Experts of a small language model.
Training: 309M tokens, 4712 steps.
Below are experts of layer 5 (counted from 0) of a mixture-of-experts language model. Rows are named router (the router's row for the expert) and show model dimensions 0-159. Each number is 50 + 15 x the weight over its row's rms, rounded and kept within 0 to 99.
After each expert's rows: "mostly gets" lists some tokens that are sent to it at least half of the time. This comes from a sample of Wikipedia text that the model never trained on.

# expert 79
router:54 40 41 70 29 62 60 52 29 30 38 44 32 46 53 60 38 60 65 40 25 48 50 57 41 73 68 65 66 57 46 57 42 40 53 66 45 31 60 31 33 51 42 48 66 67 61 48 39 55 41 99 75 56 48 37 50 68 61 54 50 61 56 38 57 45 64 60 59 32 66 60 27 64 31 51 46 63 37 55 68 55 26 24 58 37 30 87 40 58 58 64 61 49 57 42 69 70 48 71 51 62 26 18 54 27 68 56 35 70 35 50 30 31 47 25 41 79 61 53 35 38 47 50 77 36 14 49 51 56 34 62 39 20 31 55 48 42 24 56 64 69 38 18 52 37 33 44 65 56 70 65 61 41 66 53 42 58 66 50
mostly gets: " sq", " grand", "ockey", " ro", "asketball", " footballer"

# expert 10
router:58 28 26 50 63 46 59 43 46 52 20 64 36 55 77 47 50 67 52 38 39 48 34 18 59 73 60 58 61 25 68 75 58 80 97 55 56 32 47 33 15 49 39 55 48 50 53 50 53 25 42 38 61 42 46 44 61 33 65 49 37 70 64 59 41 53 60 66 41 32 43 32 40 39 41 63 52 28 48 40 39 64 22 57 22 48 70 64 49 33 61 47 42 42 58 79 46 48 53 52 52 50 45 45 54 49 57 47 33 60 52 46 58 78 38 61 46 72 59 59 57 70 65 84 32 24 65 59 91 72 44 48 51 48 42 60 51 31 25 49 44 47 29 64 56 63 36 69 52 50 60 74 64 57 75 67 24 47 23 74
mostly gets: " inter", " suc", " ex", " long", "iven", " sim"

# expert 92
router:53 60 52 73 44 36 65 53 37 55 40 50 55 30 48 46 75 60 37 74 58 68 20 30 43 58 44 59 41 83 43 45 46 61 61 45 58 37 42 36 71 55 08 45 50 43 59 34 23 74 42 67 42 42 44 16 56 46 75 58 44 67 45 50 58 52 61 56 70 17 53 64 63 50 19 52 65 68 51 62 52 32 10 35 35 59 45 28 33 41 66 26 33 64 54 26 49 52 55 33 47 61 61 50 30 23 50 38 35 48 42 38 29 56 52 57 59 28 33 36 55 38 30 45 26 44 77 43 56 30 63 64 37 71 57 63 39 59 24 40 54 52 38 32 52 67 53 39 44 55 47 73 27 72 60 71 28 63 34 27
mostly gets: "f", " div", " dam", " earl", " wh", " squ"

# expert 43
router:73 56 35 59 52 37 48 62 52 41 39 46 23 20 47 47 48 47 70 35 37 42 24 78 51 74 77 71 55 62 45 24 47 45 43 62 52 27 60 61 27 41 64 50 52 40 64 33 46 45 44 54 59 67 35 46 61 59 38 44 50 55 35 41 55 37 58 30 61 50 46 72 60 32 32 60 49 45 42 48 41 47 25 33 56 40 13 91 12 86 70 67 38 51 28 67 74 42 57 68 63 62 26 31 46 55 67 34 28 35 38 38 65 31 65 57 65 43 71 39 35 50 38 64 34 08 53 61 48 55 58 67 56 61 46 58 61 61 45 69 70 24 37 21 54 64 32 43 44 43 53 55 72 45 65 52 54 61 65 58
mostly gets: " son", " brother", " Born", "incip", " father", " Length"

# expert 4
router:40 51 52 47 46 31 47 47 48 45 58 69 70 48 16 29 59 49 37 68 54 22 48 42 50 41 51 66 40 39 32 48 30 41 72 41 52 52 66 66 29 46 49 67 41 67 63 50 39 62 45 77 65 39 41 43 70 53 42 50 91 58 57 73 60 64 86 31 37 71 45 80 67 55 65 63 58 30 49 37 46 42 42 74 39 47 36 60 48 55 56 46 44 27 32 80 71 47 83 45 13 56 48 47 25 58 69 39 63 71 62 37 59 53 50 22 46 65 57 50 37 75 49 70 59 51 69 69 61 84 82 37 49 59 41 58 64 48 69 53 86 79 62 56 78 45 37 51 50 37 57 45 39 44 44 57 61 35 62 48
mostly gets: "196", "born", "197", "199", "198", "200"

# expert 20
router:64 39 63 70 24 70 30 40 49 60 65 56 48 54 58 59 35 59 71 46 17 47 44 77 63 59 58 22 55 50 63 34 50 40 57 47 73 57 55 28 39 49 55 62 37 57 34 22 56 56 39 34 55 53 68 64 63 56 70 67 55 51 43 63 51 58 42 53 73 36 22 51 56 41 74 36 44 51 56 19 47 59 38 50 24 74 76 47 50 75 47 62 63 33 63 39 58 25 82 48 47 68 48 37 44 52 53 57 65 09 50 74 49 44 44 43 44 38 14 61 40 58 54 63 39 42 71 61 51 38 36 52 48 40 75 58 47 50 40 57 42 78 45 69 32 75 66 89 52 47 65 84 44 54 41 68 77 38 21 61
mostly gets: "oms", " Angel", "ones", "ampions", " sl", "apan"

# expert 66
router:48 61 43 36 55 60 43 67 36 74 37 31 56 59 48 50 49 42 55 37 51 22 08 20 29 37 44 51 52 56 19 53 55 65 62 38 79 37 49 42 59 48 38 51 56 30 70 24 27 45 48 36 57 51 64 59 47 58 35 32 37 43 67 56 52 43 35 47 49 32 48 67 86 41 33 40 25 33 70 56 72 74 27 28 37 52 49 29 62 44 58 53 62 36 36 76 49 41 39 44 63 55 53 34 45 32 27 79 42 54 62 36 48 36 46 74 62 31 37 39 42 48 58 36 61 52 79 51 58 18 47 46 15 69 43 50 73 36 30 54 32 66 72 71 65 56 52 44 58 28 71 34 38 67 49 72 63 24 41 50
mostly gets: "See", "un", " See", "Un", " comple", " Died"

# expert 34
router:64 20 38 37 53 59 61 52 79 71 44 61 35 42 41 38 47 42 34 17 39 54 42 68 55 44 49 27 25 54 58 54 66 39 52 66 37 58 45 63 48 45 51 50 41 72 50 76 70 52 52 54 64 71 69 43 35 46 45 44 65 54 30 65 36 55 50 52 62 50 44 43 19 65 49 54 52 56 68 70 28 43 71 15 23 36 73 44 80 35 58 69 26 55 62 57 35 23 29 34 67 29 28 58 34 40 63 58 52 47 52 56 75 58 52 54 29 50 58 75 65 59 31 34 65 50 68 57 79 70 42 83 46 39 47 87 30 37 63 65 45 62 34 41 44 52 56 74 54 63 63 19 67 73 55 52 40 64 35 56
mostly gets: "isco", " esc", " Represent", " Raj", "isc", " Bang"

# expert 72
router:31 58 50 69 57 55 54 72 43 34 05 42 37 19 59 45 71 58 45 58 30 57 40 71 33 59 66 65 55 73 45 52 43 49 18 30 34 34 47 69 60 72 42 59 74 38 54 50 50 68 40 60 64 42 47 38 32 30 65 68 50 39 38 43 67 57 44 83 62 36 60 49 38 50 48 39 55 71 54 46 68 48 16 60 87 75 33 67 59 34 60 62 51 46 40 29 31 39 26 57 44 60 44 44 70 27 72 50 45 54 48 45 23 65 79 53 29 33 29 52 53 57 59 39 52 22 72 15 56 34 57 67 36 63 36 42 51 18 46 54 69 36 58 30 71 31 45 45 55 37 46 58 56 62 51 51 49 63 61 48
mostly gets: "″", " code", "ebsite", " Released", " status", " Force"

# expert 67
router:43 11 48 43 42 45 39 45 57 60 19 58 63 66 63 36 22 55 68 46 48 57 74 23 49 66 30 66 60 18 74 50 52 59 38 21 65 63 35 45 31 46 31 37 70 33 44 42 49 72 53 75 35 58 40 20 35 60 43 22 26 53 59 44 37 69 57 47 45 41 74 66 27 61 46 72 58 58 36 46 61 62 54 45 66 47 43 64 67 43 68 51 43 34 56 45 66 42 45 62 51 50 45 65 47 42 37 78 34 54 49 44 64 40 36 46 56 47 67 44 24 56 66 75 53 22 22 45 31 72 29 52 49 50 41 45 17 76 26 36 32 76 18 53 38 31 65 47 60 40 37 40 49 46 71 69 48 39 68 58
mostly gets: "artment", "arter", "ependent", "enior", "reme", "istant"

# expert 29
router:31 57 58 53 53 19 29 78 58 38 43 38 50 58 36 41 85 36 44 72 56 49 47 60 64 65 79 44 72 56 78 49 55 38 36 58 37 55 55 62 82 55 42 45 49 46 26 72 78 35 76 42 46 47 69 31 61 35 33 25 50 41 56 51 58 61 70 49 59 67 59 42 34 70 76 52 50 37 50 52 60 68 56 69 30 46 62 55 59 66 28 37 43 44 56 62 41 64 75 53 48 43 57 58 63 73 66 50 60 51 27 21 57 50 49 51 50 37 27 41 46 65 39 20 43 58 78 57 37 79 60 51 31 51 79 38 74 56 92 51 43 43 76 66 42 78 42 59 46 57 41 35 62 42 42 35 47 13 53 55
mostly gets: " made", " including", " has", " used", " built", " took"

# expert 63
router:31 83 36 63 78 49 61 14 34 24 66 49 59 70 73 58 44 45 69 40 32 69 71 70 67 39 67 63 55 29 58 49 52 38 61 69 72 54 67 30 71 35 51 58 59 43 41 41 61 45 56 61 34 52 76 23 31 27 74 57 56 40 33 41 39 56 34 49 33 61 51 42 68 27 61 48 75 49 62 77 63 52 51 62 32 49 61 41 74 52 23 48 56 77 53 73 43 25 37 21 41 65 51 11 48 66 70 46 40 34 42 58 58 47 27 04 31 58 62 60 36 27 62 58 54 46 74 55 48 50 47 53 57 35 51 53 44 51 39 28 42 29 40 52 50 50 66 48 44 68 43 48 51 39 38 43 58 36 42 45
mostly gets: "ics", "ions", " they", " people", "ities", "itions"

# expert 24
router:30 54 33 55 52 67 57 21 56 52 49 62 39 41 48 54 55 36 23 38 65 53 60 38 51 43 35 36 36 58 75 61 72 51 47 71 58 63 38 25 52 16 33 44 43 57 56 47 84 66 33 52 48 57 56 53 36 18 81 34 52 21 48 73 19 29 56 51 47 27 31 61 26 32 64 37 75 36 40 85 64 73 74 25 42 59 59 46 83 28 47 51 35 48 54 47 39 32 67 45 45 40 50 55 33 39 41 38 55 43 58 41 54 29 34 57 59 77 44 48 59 36 69 68 71 53 67 57 53 66 34 69 18 70 56 48 32 48 51 32 31 68 39 62 32 55 60 69 53 56 33 47 59 64 56 64 71 55 32 41
mostly gets: "isco", " elected", " died", "aily", "den", " again"

# expert 56
router:52 62 28 42 29 46 51 92 39 79 21 37 72 68 70 59 67 63 41 55 48 50 62 50 55 63 28 67 51 18 67 53 50 64 29 69 59 50 41 47 60 12 61 61 81 39 26 66 72 34 56 59 54 55 38 17 56 41 50 34 54 73 57 59 61 70 55 45 60 55 54 25 47 47 45 36 40 44 51 71 51 38 77 75 58 55 60 22 56 36 57 57 57 40 42 59 28 57 46 31 42 74 62 86 62 22 54 44 35 50 34 43 63 32 58 66 41 26 34 27 54 59 39 36 69 38 66 41 41 56 65 57 39 46 69 54 41 30 20 48 55 48 48 57 68 28 45 54 43 15 48 63 30 50 55 61 52 50 38 36
mostly gets: " due", "ferred", " add", " able", "istant", " According"

# expert 94
router:40 75 58 65 46 72 36 43 42 64 47 68 55 64 82 30 59 37 43 66 59 07 30 62 32 76 68 53 59 42 46 57 71 58 49 59 69 44 38 31 45 68 56 46 87 62 12 36 54 36 59 44 58 50 86 36 41 42 61 44 38 44 50 47 52 41 68 58 61 41 56 41 50 38 70 40 27 66 47 18 44 35 28 31 34 63 45 49 45 52 47 30 64 45 54 43 35 28 28 36 57 39 54 34 74 59 13 38 42 51 66 66 56 52 62 47 47 58 42 26 47 75 75 48 75 73 68 33 63 50 48 47 73 36 44 40 29 53 67 49 39 46 59 45 41 56 40 77 77 28 41 60 27 22 51 54 40 47 49 41
mostly gets: " between", " from", " married", " From", " until", " through"

# expert 70
router:50 47 42 43 59 52 47 43 58 41 73 64 33 82 82 49 18 37 48 48 31 25 63 41 54 38 59 54 68 61 59 60 53 60 40 64 29 38 55 52 32 52 53 61 41 51 36 52 50 32 35 46 45 45 56 54 29 69 57 43 69 48 39 60 54 52 57 56 47 37 43 80 37 50 38 56 54 72 49 51 55 44 47 18 39 58 65 36 54 55 61 35 48 49 44 49 19 84 12 46 57 48 51 44 54 46 69 55 53 89 62 49 70 27 46 46 51 69 34 34 47 39 63 47 75 52 44 53 16 59 59 52 43 65 50 78 50 61 28 35 43 21 16 58 63 66 71 77 93 56 25 59 50 32 66 35 40 75 26 21
mostly gets: "omb", " them", "reek", " tem", "angu", " comb"

# expert 52
router:39 38 49 74 80 44 38 68 46 33 53 35 62 48 40 58 63 60 58 62 49 69 66 47 51 42 20 53 74 38 48 49 53 39 52 13 59 75 48 68 50 65 67 40 69 50 45 55 36 36 45 41 23 63 19 41 45 58 68 35 42 41 35 57 48 66 63 55 27 74 69 70 52 44 31 65 49 17 80 55 69 51 34 54 43 61 30 67 51 56 42 65 40 24 58 77 29 29 53 68 40 76 74 51 42 28 51 21 50 46 34 58 17 56 40 34 33 54 47 48 30 34 44 36 45 32 35 66 17 77 28 42 52 55 50 36 46 72 35 55 64 59 39 39 57 48 51 31 39 43 56 30 65 37 52 20 73 41 63 50
mostly gets: " one", " part", " some", " several", " most", " many"

# expert 93
router:62 48 61 35 65 78 44 45 44 38 72 33 63 23 64 47 72 52 32 38 51 40 51 63 33 44 57 51 43 67 46 51 53 48 50 39 74 30 41 36 45 63 63 71 57 61 43 74 41 44 60 68 50 52 19 53 48 21 41 42 55 39 40 58 69 37 16 53 51 75 63 57 73 65 70 44 48 46 45 66 31 37 67 62 26 55 40 71 47 58 53 40 57 50 47 48 58 72 62 32 22 64 46 44 28 51 56 42 80 74 46 56 35 34 44 53 51 67 32 16 42 18 28 36 54 53 78 73 15 69 53 56 26 59 62 53 46 21 60 33 58 60 61 84 47 65 15 40 53 38 54 40 36 66 43 62 73 46 63 71
mostly gets: " Coordinates", " Racing", " Released", " Records", " Votes", " Tour"

# expert 7
router:58 60 57 50 13 46 61 57 62 58 51 60 34 47 25 65 79 68 80 54 47 60 58 30 56 52 31 79 48 38 85 68 54 45 70 36 62 65 58 66 45 23 61 11 32 42 57 61 13 25 48 57 53 60 63 42 25 58 38 57 45 59 36 34 53 32 44 55 40 35 70 36 35 47 37 26 43 23 52 38 44 47 54 46 44 45 27 63 51 36 32 41 39 44 68 77 38 31 36 36 57 31 54 54 32 78 39 54 70 58 39 62 67 40 52 40 60 34 76 89 45 50 44 38 59 37 66 54 38 54 45 71 71 42 63 60 39 50 66 42 22 38 65 35 57 59 43 49 31 23 35 69 57 38 47 54 68 48 37 32
mostly gets: " several", " many", " early", " dep", " late", " both"

# expert 46
router:72 46 32 39 32 56 52 37 48 57 61 45 36 57 67 54 04 52 35 57 60 53 40 48 64 37 45 47 64 69 72 62 42 70 67 71 57 60 40 59 35 49 59 41 59 54 43 52 38 36 46 60 34 67 51 59 43 75 68 67 46 31 54 30 31 35 54 37 47 57 33 43 60 66 58 21 51 62 33 43 65 77 48 67 67 49 64 62 47 71 73 60 56 64 25 24 55 29 40 49 65 31 34 58 53 19 51 18 69 59 53 65 72 37 23 18 40 44 17 61 40 45 43 54 73 61 52 59 83 35 42 61 25 35 46 62 72 27 65 46 59 44 48 16 26 56 60 40 57 57 58 49 74 26 52 56 61 62 50 71
mostly gets: "olog", " Roman", " sit", "istan", " phys", "|---|---|"

# expert 62
router:43 71 61 25 51 47 39 70 45 31 83 47 61 21 34 45 81 47 59 29 66 52 57 67 69 41 31 43 38 81 39 35 75 65 32 62 48 71 42 51 61 38 27 22 32 29 71 53 50 62 59 49 33 49 13 63 31 66 29 36 36 39 31 65 66 55 52 46 50 42 60 41 40 42 50 54 73 46 46 29 56 46 51 15 10 67 47 40 42 49 57 52 39 44 17 54 26 37 48 67 25 66 59 52 42 50 59 41 52 45 54 79 55 58 56 66 48 37 46 53 37 17 44 59 40 49 41 39 25 82 38 54 62 54 54 61 43 52 73 48 60 44 32 50 32 22 42 52 37 52 37 60 44 58 28 33 64 44 26 61
mostly gets: " end", " result", " List", "History", " Order", " number"

# expert 45
router:44 51 76 31 63 54 39 60 66 59 48 68 72 85 52 43 35 51 52 54 42 32 39 63 29 48 62 04 50 41 63 29 48 44 50 54 66 41 53 40 28 55 37 47 60 67 31 55 69 69 96 34 42 67 57 48 65 57 46 35 50 66 69 67 68 69 73 52 69 68 59 36 35 57 74 72 63 47 64 37 59 44 72 54 39 60 53 34 54 72 65 41 50 41 57 53 51 77 77 41 54 72 62 24 68 60 25 65 62 67 38 57 45 71 35 72 41 55 40 53 52 77 09 37 36 50 70 58 23 60 54 45 56 64 42 44 63 70 70 46 53 60 72 60 48 69 29 56 46 69 44 46 44 53 37 38 52 22 56 56
mostly gets: " They", "=", " who", " they", " how", " Website"

# expert 80
router:37 71 48 50 66 63 71 36 43 68 69 45 48 46 64 52 63 66 35 68 48 56 49 46 35 41 60 64 36 40 52 64 68 64 46 49 57 52 33 45 79 52 42 54 41 71 26 16 48 57 40 49 40 50 37 24 23 37 42 41 38 53 56 17 60 67 50 49 39 62 42 28 65 40 54 39 59 25 45 39 65 62 54 46 54 54 44 37 50 67 49 52 41 53 74 64 61 40 51 38 16 21 77 58 72 11 29 53 42 54 47 62 21 56 51 65 62 47 58 98 38 57 69 65 22 56 59 59 36 46 23 55 34 39 45 55 72 48 53 40 59 73 39 64 85 59 48 82 56 48 31 59 51 16 50 49 86 57 39 55
mostly gets: " world", " championship", " program", " States", "itions", " Championships"

# expert 76
router:29 75 68 44 40 46 64 49 49 67 42 38 54 47 43 64 65 65 35 61 44 54 45 65 64 41 52 49 25 53 33 29 56 76 34 49 45 58 60 36 43 54 71 50 59 46 43 44 34 50 33 64 42 61 53 82 57 71 46 28 33 38 37 41 79 51 46 50 46 34 75 56 47 62 70 68 71 60 44 54 61 45 71 63 69 63 47 41 51 53 82 38 50 37 41 56 25 11 26 85 33 68 33 55 44 47 59 43 73 60 46 44 18 42 76 55 49 32 31 60 71 33 59 71 56 71 48 48 48 27 38 64 60 75 35 70 64 54 43 52 78 62 16 27 45 39 31 69 66 29 41 71 52 28 76 37 57 57 35 54
mostly gets: " John", " law", " book", " town", " Church", " album"

# expert 32
router:52 53 42 62 40 79 63 36 36 76 36 88 42 43 39 77 55 66 40 50 63 59 56 45 33 46 58 53 48 65 78 67 57 59 08 49 77 46 51 65 40 27 24 58 33 39 65 71 09 24 60 75 35 50 40 66 35 57 47 49 34 41 62 70 58 29 33 42 43 75 49 54 49 63 50 50 64 43 46 30 42 31 62 52 56 35 53 76 55 37 50 67 53 32 23 68 80 36 33 51 63 71 19 59 78 48 30 47 67 60 39 79 62 60 50 45 46 40 80 37 36 62 62 44 45 74 56 53 46 60 50 59 42 44 62 46 27 59 44 72 51 42 73 59 63 45 39 61 41 52 78 34 60 49 29 57 61 55 50 52
mostly gets: " beh", "ih", "year", "–", "eh", "urther"

# expert 47
router:49 47 51 45 44 66 64 36 75 65 61 35 56 53 45 40 38 59 77 50 39 75 44 27 37 41 57 64 39 40 32 60 53 67 54 54 52 65 36 62 45 49 70 68 32 69 50 42 57 66 16 37 17 41 42 70 46 37 45 78 29 42 34 50 34 57 65 76 32 54 35 43 55 37 38 84 37 46 39 59 65 55 61 58 64 65 56 25 69 21 16 51 61 60 58 31 30 16 57 49 40 73 55 85 54 50 49 48 41 40 37 61 31 34 37 47 50 45 57 22 39 53 50 39 36 73 70 39 28 43 63 46 33 78 39 55 39 56 44 51 65 54 42 84 38 16 58 32 77 64 29 36 34 29 47 46 51 69 54 56
mostly gets: " video", " reve", "umbent", " data", " document", "cri"

# expert 21
router:46 43 28 27 52 57 51 40 46 70 22 70 67 35 53 32 71 40 57 64 57 62 56 28 30 49 33 37 33 36 39 59 61 54 35 30 40 46 53 53 75 71 76 60 22 44 36 44 61 67 79 26 38 61 69 64 54 52 34 24 25 70 27 27 35 46 66 78 27 40 30 69 69 38 43 27 49 38 60 51 47 80 24 49 64 39 49 31 42 40 74 56 31 59 52 29 38 45 43 49 71 51 60 20 31 43 76 66 40 48 49 26 78 39 59 51 63 33 42 39 36 40 69 64 52 55 46 53 89 30 48 61 45 56 52 44 50 54 50 40 56 31 68 50 51 49 73 27 37 74 53 31 64 59 55 54 57 57 43 53
mostly gets: "In", " in", " port", " vis", " near", " In"

# expert 2
router:66 46 48 66 73 38 54 61 37 68 32 45 15 30 43 36 82 51 46 42 54 35 62 56 69 48 35 58 57 40 74 59 50 46 48 62 81 56 47 60 36 51 59 62 35 42 49 47 54 60 48 45 40 66 41 35 50 22 69 67 41 49 26 76 47 68 63 75 39 51 39 39 27 32 55 52 59 78 57 41 67 43 46 36 53 43 61 38 65 36 21 64 65 59 61 27 31 67 21 55 17 39 24 51 81 52 71 45 39 44 41 61 66 43 42 67 34 32 38 24 52 28 65 63 63 39 64 81 34 52 57 74 62 72 45 28 60 49 49 34 71 34 64 55 38 40 50 69 78 63 29 67 31 35 60 75 63 39 39 47
mostly gets: " r", " public", " tra", " struct", " cult", " product"

# expert 81
router:41 30 54 44 52 56 60 56 53 50 43 46 45 48 39 34 87 63 57 45 65 84 57 24 15 64 75 54 66 53 21 50 52 32 25 40 61 48 31 55 65 53 21 45 37 49 33 54 58 75 60 49 61 46 81 39 43 61 66 61 56 28 27 45 35 73 63 54 47 22 49 72 70 44 69 48 65 36 45 58 49 50 45 44 55 39 20 54 28 38 55 47 51 52 37 51 51 58 52 38 54 32 63 42 78 31 32 50 45 35 68 34 18 55 50 64 49 58 73 73 41 46 76 60 50 37 57 79 52 23 49 63 35 71 40 25 36 42 38 81 44 48 64 66 46 49 62 42 46 73 67 65 80 47 80 76 42 68 51 54
mostly gets: " le", " So", " Hot", " so", " Los", " space"

# expert 19
router:54 44 42 52 29 71 46 42 31 77 31 34 61 22 55 49 26 33 44 60 60 54 51 47 65 58 39 38 67 51 41 58 69 40 58 45 32 64 47 44 60 51 54 45 53 53 82 28 54 39 47 89 22 60 38 42 38 39 48 29 55 35 50 44 45 54 50 54 45 64 81 46 76 46 94 38 54 50 46 38 65 58 59 43 57 79 50 43 27 62 46 46 48 23 30 46 61 42 36 43 35 29 32 35 61 36 51 51 56 26 40 47 51 25 43 58 41 71 61 76 30 50 58 47 36 28 59 60 51 56 54 58 66 27 65 39 53 39 47 41 25 31 76 50 69 75 60 45 85 75 28 85 49 26 64 45 67 70 41 77
mostly gets: "iddle", " world", "oute", " Angeles", "urity", " college"

# expert 65
router:46 27 40 25 66 62 61 75 59 66 36 51 37 55 49 51 64 46 79 62 48 40 38 16 43 46 53 42 59 58 75 52 64 82 42 54 34 43 55 64 54 82 28 59 64 47 64 29 40 58 82 90 24 56 73 43 67 55 51 59 43 50 45 32 45 59 50 37 64 39 79 44 57 60 44 77 08 44 56 40 42 54 49 52 40 33 43 47 50 42 69 40 70 32 62 35 48 32 37 35 64 17 36 29 62 49 69 41 48 48 44 59 52 29 52 75 39 45 55 64 53 44 54 74 42 44 50 68 74 33 62 43 76 61 58 50 57 17 14 48 49 35 57 48 71 29 46 57 64 35 43 63 80 47 60 70 44 54 40 34
mostly gets: "vironment", "mier", "reme", "ergy", " inter", "ecut"

# expert 8
router:59 72 46 46 51 58 48 53 62 50 37 67 50 32 57 42 32 57 46 74 55 51 65 52 47 52 32 50 47 51 21 47 56 38 56 71 49 82 55 28 44 45 27 30 75 37 71 55 29 35 26 54 70 57 45 47 16 69 21 32 29 33 35 38 68 60 77 40 46 45 55 67 53 32 38 45 42 76 58 33 31 38 69 21 39 67 50 48 32 58 63 40 45 76 43 58 40 46 32 38 64 53 28 60 43 30 57 49 37 37 54 32 73 56 49 53 23 19 58 63 18 21 55 44 43 49 51 21 62 65 35 65 37 69 58 69 22 55 70 85 63 35 36 46 63 61 66 39 57 45 33 32 37 59 60 54 33 68 45 38
mostly gets: " arr", "epend", " return", "view", " rem", " cont"

# expert 25
router:52 50 47 57 57 30 44 52 49 39 51 36 41 46 57 66 51 42 41 42 55 55 65 49 69 37 31 62 64 57 57 27 59 66 76 63 26 35 42 48 28 69 56 42 37 63 63 19 52 54 61 65 60 43 34 68 73 42 42 47 36 54 42 38 40 77 72 56 52 46 70 43 45 58 57 75 37 61 48 43 33 48 27 28 63 57 42 47 16 61 24 43 73 56 40 43 69 39 37 51 63 62 43 30 53 28 82 56 43 41 60 75 44 79 51 31 43 49 37 43 36 70 69 82 69 31 38 58 54 20 69 57 66 45 38 37 62 35 70 60 76 60 21 07 41 63 65 47 56 29 78 76 33 50 48 42 26 66 30 58
mostly gets: " with", " against", "pite", "with", " With", " through"

# expert 86
router:25 64 49 67 80 56 65 46 44 28 36 67 51 66 64 41 54 71 55 38 80 55 46 56 46 51 63 55 23 28 36 16 49 28 27 53 57 41 72 68 62 55 57 55 40 76 61 50 49 27 36 27 51 45 30 41 63 35 64 42 30 60 30 41 35 44 66 78 58 44 66 70 39 53 42 31 51 39 29 54 62 57 19 36 21 54 57 50 42 52 51 30 27 53 43 58 53 65 43 76 49 62 36 43 66 62 52 59 55 40 59 35 67 25 39 46 49 72 48 36 56 54 50 84 57 49 61 45 26 54 51 40 39 54 39 36 48 56 48 44 70 52 43 36 47 19 07 75 70 65 33 49 23 29 48 66 38 12 43 63
mostly gets: " back", " song", " character", " track", " player", " film"

# expert 49
router:54 49 49 61 59 36 60 31 44 54 60 48 50 81 66 57 29 45 65 46 79 21 47 35 59 47 39 61 72 18 43 43 63 28 45 73 82 75 38 66 52 45 65 78 90 56 35 47 53 34 29 28 33 51 60 42 34 52 38 45 24 39 48 41 53 37 57 56 44 37 55 67 73 45 46 30 60 44 74 56 55 71 50 61 50 70 56 60 56 61 46 34 60 49 39 53 34 55 41 40 74 47 33 57 65 41 35 26 40 53 38 34 40 26 45 49 56 68 73 32 47 42 57 67 58 77 61 43 48 71 45 40 50 64 38 75 28 73 67 84 36 22 37 40 27 69 66 47 60 33 44 36 32 32 52 44 23 78 37 52
mostly gets: " small", "The", "|---|---|---|---|---|---|", " private", " separ", " white"

# expert 12
router:60 67 50 45 32 63 47 45 76 44 33 63 43 33 67 39 39 43 32 48 56 76 56 33 51 40 66 32 18 39 45 60 60 36 38 31 47 60 57 68 63 42 43 26 46 41 45 49 35 50 42 50 34 56 24 47 36 41 33 82 84 53 50 73 57 69 61 53 37 46 38 18 54 42 53 34 29 37 39 36 47 51 74 50 59 67 32 57 75 25 60 34 21 56 27 84 43 60 74 34 36 18 31 51 62 72 21 78 61 52 49 88 57 83 41 62 74 54 64 49 47 43 33 57 46 60 37 41 34 75 33 55 47 52 32 43 59 35 41 40 52 56 36 53 35 52 35 48 55 63 48 17 43 41 68 53 48 60 44 46
mostly gets: " career", " years", " year", " century", " war", " period"

# expert 37
router:54 42 33 35 51 56 56 65 41 63 57 72 56 50 48 33 41 46 24 55 35 51 61 50 74 35 80 42 53 57 38 69 50 70 53 55 65 30 48 37 46 55 63 39 54 56 24 42 19 35 51 32 51 31 51 67 65 52 76 60 37 59 35 30 43 52 52 60 20 31 45 47 48 76 40 46 79 65 28 70 38 90 51 37 27 70 69 56 90 40 60 77 70 51 27 31 50 47 45 57 44 50 40 70 28 50 73 28 52 49 70 43 66 55 23 65 46 51 38 41 46 45 61 66 58 62 75 74 56 47 40 45 30 57 58 63 51 68 66 37 31 49 22 56 16 63 47 25 50 61 51 30 44 31 54 67 28 37 27 48
mostly gets: " Roman", " Genus", "yp", " UTC", " Label", " loc"

# expert 18
router:34 55 47 44 20 77 47 27 62 44 60 59 72 26 47 42 46 59 76 45 50 42 56 76 47 49 49 55 77 75 20 45 54 56 34 77 64 66 33 59 53 42 35 27 46 49 35 44 70 52 46 32 31 42 73 31 51 54 43 46 58 47 42 32 32 49 26 44 49 28 55 62 31 53 28 50 58 48 32 37 56 49 44 73 52 29 46 48 40 67 64 50 29 30 25 35 64 39 28 34 77 55 52 45 38 34 85 36 66 51 37 67 31 52 47 35 46 68 71 45 30 51 67 43 62 45 41 60 46 33 48 38 35 58 80 93 51 69 29 39 27 43 27 62 63 51 43 79 40 61 75 29 60 43 62 51 60 77 50 33
mostly gets: " bas", " Bas", " cap", " Min", " front", "|---|---|"

# expert 91
router:74 27 27 32 52 24 59 51 45 64 60 51 42 49 47 62 34 33 65 72 69 71 54 32 57 40 49 47 49 86 27 66 60 51 82 39 53 28 76 24 58 58 39 23 28 69 60 33 29 44 45 44 65 25 69 65 60 45 53 52 43 46 34 36 46 39 41 65 56 44 60 24 26 41 46 44 28 46 26 54 60 65 48 39 25 66 35 41 78 50 36 50 41 63 58 36 38 28 61 20 43 25 44 56 32 35 57 57 68 35 29 70 61 49 52 45 31 50 52 73 42 44 65 56 45 25 58 39 70 62 65 52 32 36 70 39 73 72 62 12 39 63 46 50 34 71 62 41 41 69 37 76 64 52 42 53 49 48 44 57
mostly gets: "gy", "aily", "ournal", "mb", "igital", " taken"